Weights of a small mixture-of-experts language model, trained from scratch on English Wikipedia.
Experts: 32 experts in each of 8 layers, 768 tanh GELU neurons an expert, 2 picks a token, a shared expert of 768 neurons.
Below are experts of layer 4 (counted from 0) of a mixture-of-experts language model. Rows are named router (the router's row for the expert), up (a neuron's input weights, with its number) and show model dimensions 256-319. Each number is 50 + 10 x the weight over its row's rms, rounded and kept within 0 to 99.
After each expert's rows: "gets" lists some tokens that make up at least twice as much of what it gets as of all text. This comes from a sample of Wikipedia text that the model never trained on. Tokens count by the router's weight.

# expert 7
router:51 43 48 47 48 40 47 65 52 64 61 47 52 49 48 52 39 57 62 50 65 43 43 47 61 54 36 68 44 52 53 49 63 47 59 69 61 46 56 44 59 42 57 42 41 43 61 42 66 62 64 58 45 49 25 45 45 41 57 37 58 53 28 58
up0:41 53 55 61 61 61 67 53 65 64 46 35 54 48 53 36 49 48 49 69 57 55 54 55 64 48 40 30 50 37 41 63 47 66 55 34 30 39 39 55 41 63 43 42 48 57 67 61 51 56 47 45 47 24 45 75 27 41 64 47 64 45 45 58
gets: "-", " (", " In", "In", "–", "("

# expert 21
router:50 55 51 51 58 36 54 50 44 62 45 55 47 49 48 35 53 62 76 56 59 57 57 49 58 61 47 59 48 39 49 58 54 56 60 39 31 49 61 51 51 48 41 40 34 39 57 44 59 50 49 58 44 50 69 40 51 65 51 54 61 31 56 53
up0:36 59 60 64 57 47 53 33 56 45 51 36 73 41 30 54 57 41 56 59 36 59 59 67 54 38 53 58 41 35 39 60 51 40 63 46 53 48 36 53 60 27 58 40 68 53 53 59 51 32 45 54 32 34 45 55 52 42 45 48 60 61 44 42
gets: " |", "|", " =", ";", "See", " –"

# expert 19
router:52 52 49 56 51 55 52 56 57 46 45 56 41 51 57 56 42 44 51 36 22 36 38 62 59 47 29 51 44 49 37 35 63 30 34 29 33 50 58 57 59 62 60 57 75 43 51 45 48 47 53 45 66 46 61 60 28 58 53 50 38 45 52 69
up0:41 50 70 45 47 42 41 57 62 52 49 58 68 55 45 48 48 40 50 54 69 52 63 63 49 42 47 48 55 46 41 59 57 43 52 54 40 52 63 46 68 55 40 48 49 68 51 57 48 64 55 53 26 61 63 31 69 62 56 62 50 42 46 42
gets: "ing", "er", "al", "es", "ed", "th"

# expert 30
router:41 51 50 48 50 41 54 45 37 56 56 63 49 56 57 56 47 52 54 52 50 54 48 63 59 48 63 39 57 32 48 65 74 41 41 41 57 62 54 50 35 74 55 51 40 34 33 64 53 71 46 29 56 33 39 38 61 79 65 44 50 61 47 55
up0:53 44 45 54 52 59 61 37 44 41 65 43 56 42 42 66 38 49 55 58 63 41 48 37 52 47 36 66 57 45 28 31 49 52 57 52 65 49 60 55 60 52 60 49 40 58 44 50 50 42 38 55 45 43 63 68 48 42 41 60 41 56 53 51
gets: " a", " was", ";", " an", " first", " be"

# expert 17
router:48 30 44 50 48 60 51 39 59 59 43 43 56 60 47 48 44 63 60 51 27 55 45 50 44 63 59 66 54 53 50 29 40 56 44 31 58 61 40 39 35 58 59 43 57 46 43 46 52 56 55 57 39 30 47 39 56 58 48 70 44 48 35 58
up0:40 50 64 41 50 49 57 62 38 61 35 48 67 59 63 48 60 40 57 49 52 32 36 54 56 61 49 51 69 48 42 62 61 54 49 29 42 49 57 37 49 52 53 53 55 40 56 42 48 61 56 52 47 36 44 32 43 32 34 54 28 68 40 59
gets: "a", "i", "o", " United", " over", "to"

# expert 23
router:72 41 50 47 46 52 50 70 41 62 60 59 66 40 56 63 37 36 71 42 61 53 33 27 51 52 35 35 44 33 63 65 35 66 50 52 50 68 50 48 58 31 53 50 47 32 55 58 49 62 50 40 40 62 41 61 19 51 36 44 48 55 66 61
up0:51 38 48 54 52 66 43 65 37 38 47 43 43 62 43 44 46 64 51 44 44 43 52 58 47 50 36 46 50 69 47 54 44 62 40 34 67 26 52 47 32 42 59 52 33 48 59 57 49 55 32 44 64 41 42 41 59 35 44 52 42 63 48 23
gets: " of", " in", " from", " at", " for", " on"

# expert 11
router:50 53 45 48 64 67 62 29 43 46 47 45 79 50 50 36 44 45 42 51 57 46 51 38 44 63 53 71 38 32 53 42 51 61 56 71 68 59 48 52 36 50 47 55 41 58 44 46 64 66 53 35 44 39 65 67 56 36 56 52 37 42 35 52
up0:59 34 47 52 60 63 54 51 45 63 61 55 48 42 42 64 47 55 48 58 57 47 45 58 49 48 37 66 52 33 54 48 42 33 50 31 50 56 49 64 50 61 35 35 59 66 77 34 64 50 56 44 46 45 59 50 45 39 46 62 61 55 41 53
gets: " on", " his", " –", " their", " her", " its"

# expert 0
router:49 59 35 45 51 39 63 41 42 50 51 53 40 58 50 49 69 63 57 43 75 60 45 54 26 44 59 48 60 38 61 69 59 50 66 52 48 59 47 45 40 66 46 52 61 38 63 50 41 42 62 35 66 69 30 38 41 45 66 35 47 49 44 59
up0:52 47 31 52 56 51 52 39 36 48 63 45 48 62 43 41 40 58 34 68 62 56 44 42 46 39 57 43 54 55 31 53 50 49 63 61 29 47 55 43 45 63 58 37 39 56 62 51 57 34 52 53 46 53 62 69 58 33 37 49 45 43 39 60
gets: " the", " that", " The", " he", "The", " this"

# expert 16
router:39 51 56 67 54 54 57 59 56 47 54 52 35 71 56 50 42 64 49 40 60 31 56 34 52 35 59 60 52 38 48 43 63 53 46 72 38 55 58 45 37 54 41 48 50 50 59 49 56 54 48 53 62 57 49 57 55 42 46 54 26 39 66 62
up0:31 72 62 42 59 52 44 37 53 68 42 43 49 47 35 69 57 55 42 53 62 61 43 48 39 48 39 57 43 46 59 61 45 48 34 44 55 49 48 66 52 55 67 48 53 55 42 59 50 68 59 48 46 51 52 66 50 48 43 44 72 72 57 49
gets: "==", "S", "===", "N", " also", "A"

# expert 25
router:46 37 63 55 29 68 30 51 41 54 41 50 48 66 43 59 47 67 62 67 58 60 45 54 53 55 36 61 51 61 54 45 51 42 72 44 50 55 36 60 64 52 38 47 46 40 53 38 37 42 61 35 26 43 47 40 56 63 37 45 55 47 42 48
up0:44 68 54 41 35 52 47 70 51 57 69 53 26 51 44 48 61 34 44 58 55 66 46 68 42 49 45 52 54 54 38 46 54 49 47 55 60 52 55 60 55 58 42 48 44 49 42 59 56 53 51 31 39 54 73 55 53 37 49 53 60 57 42 62
gets: "/", "=", " /", " de", "b", "c"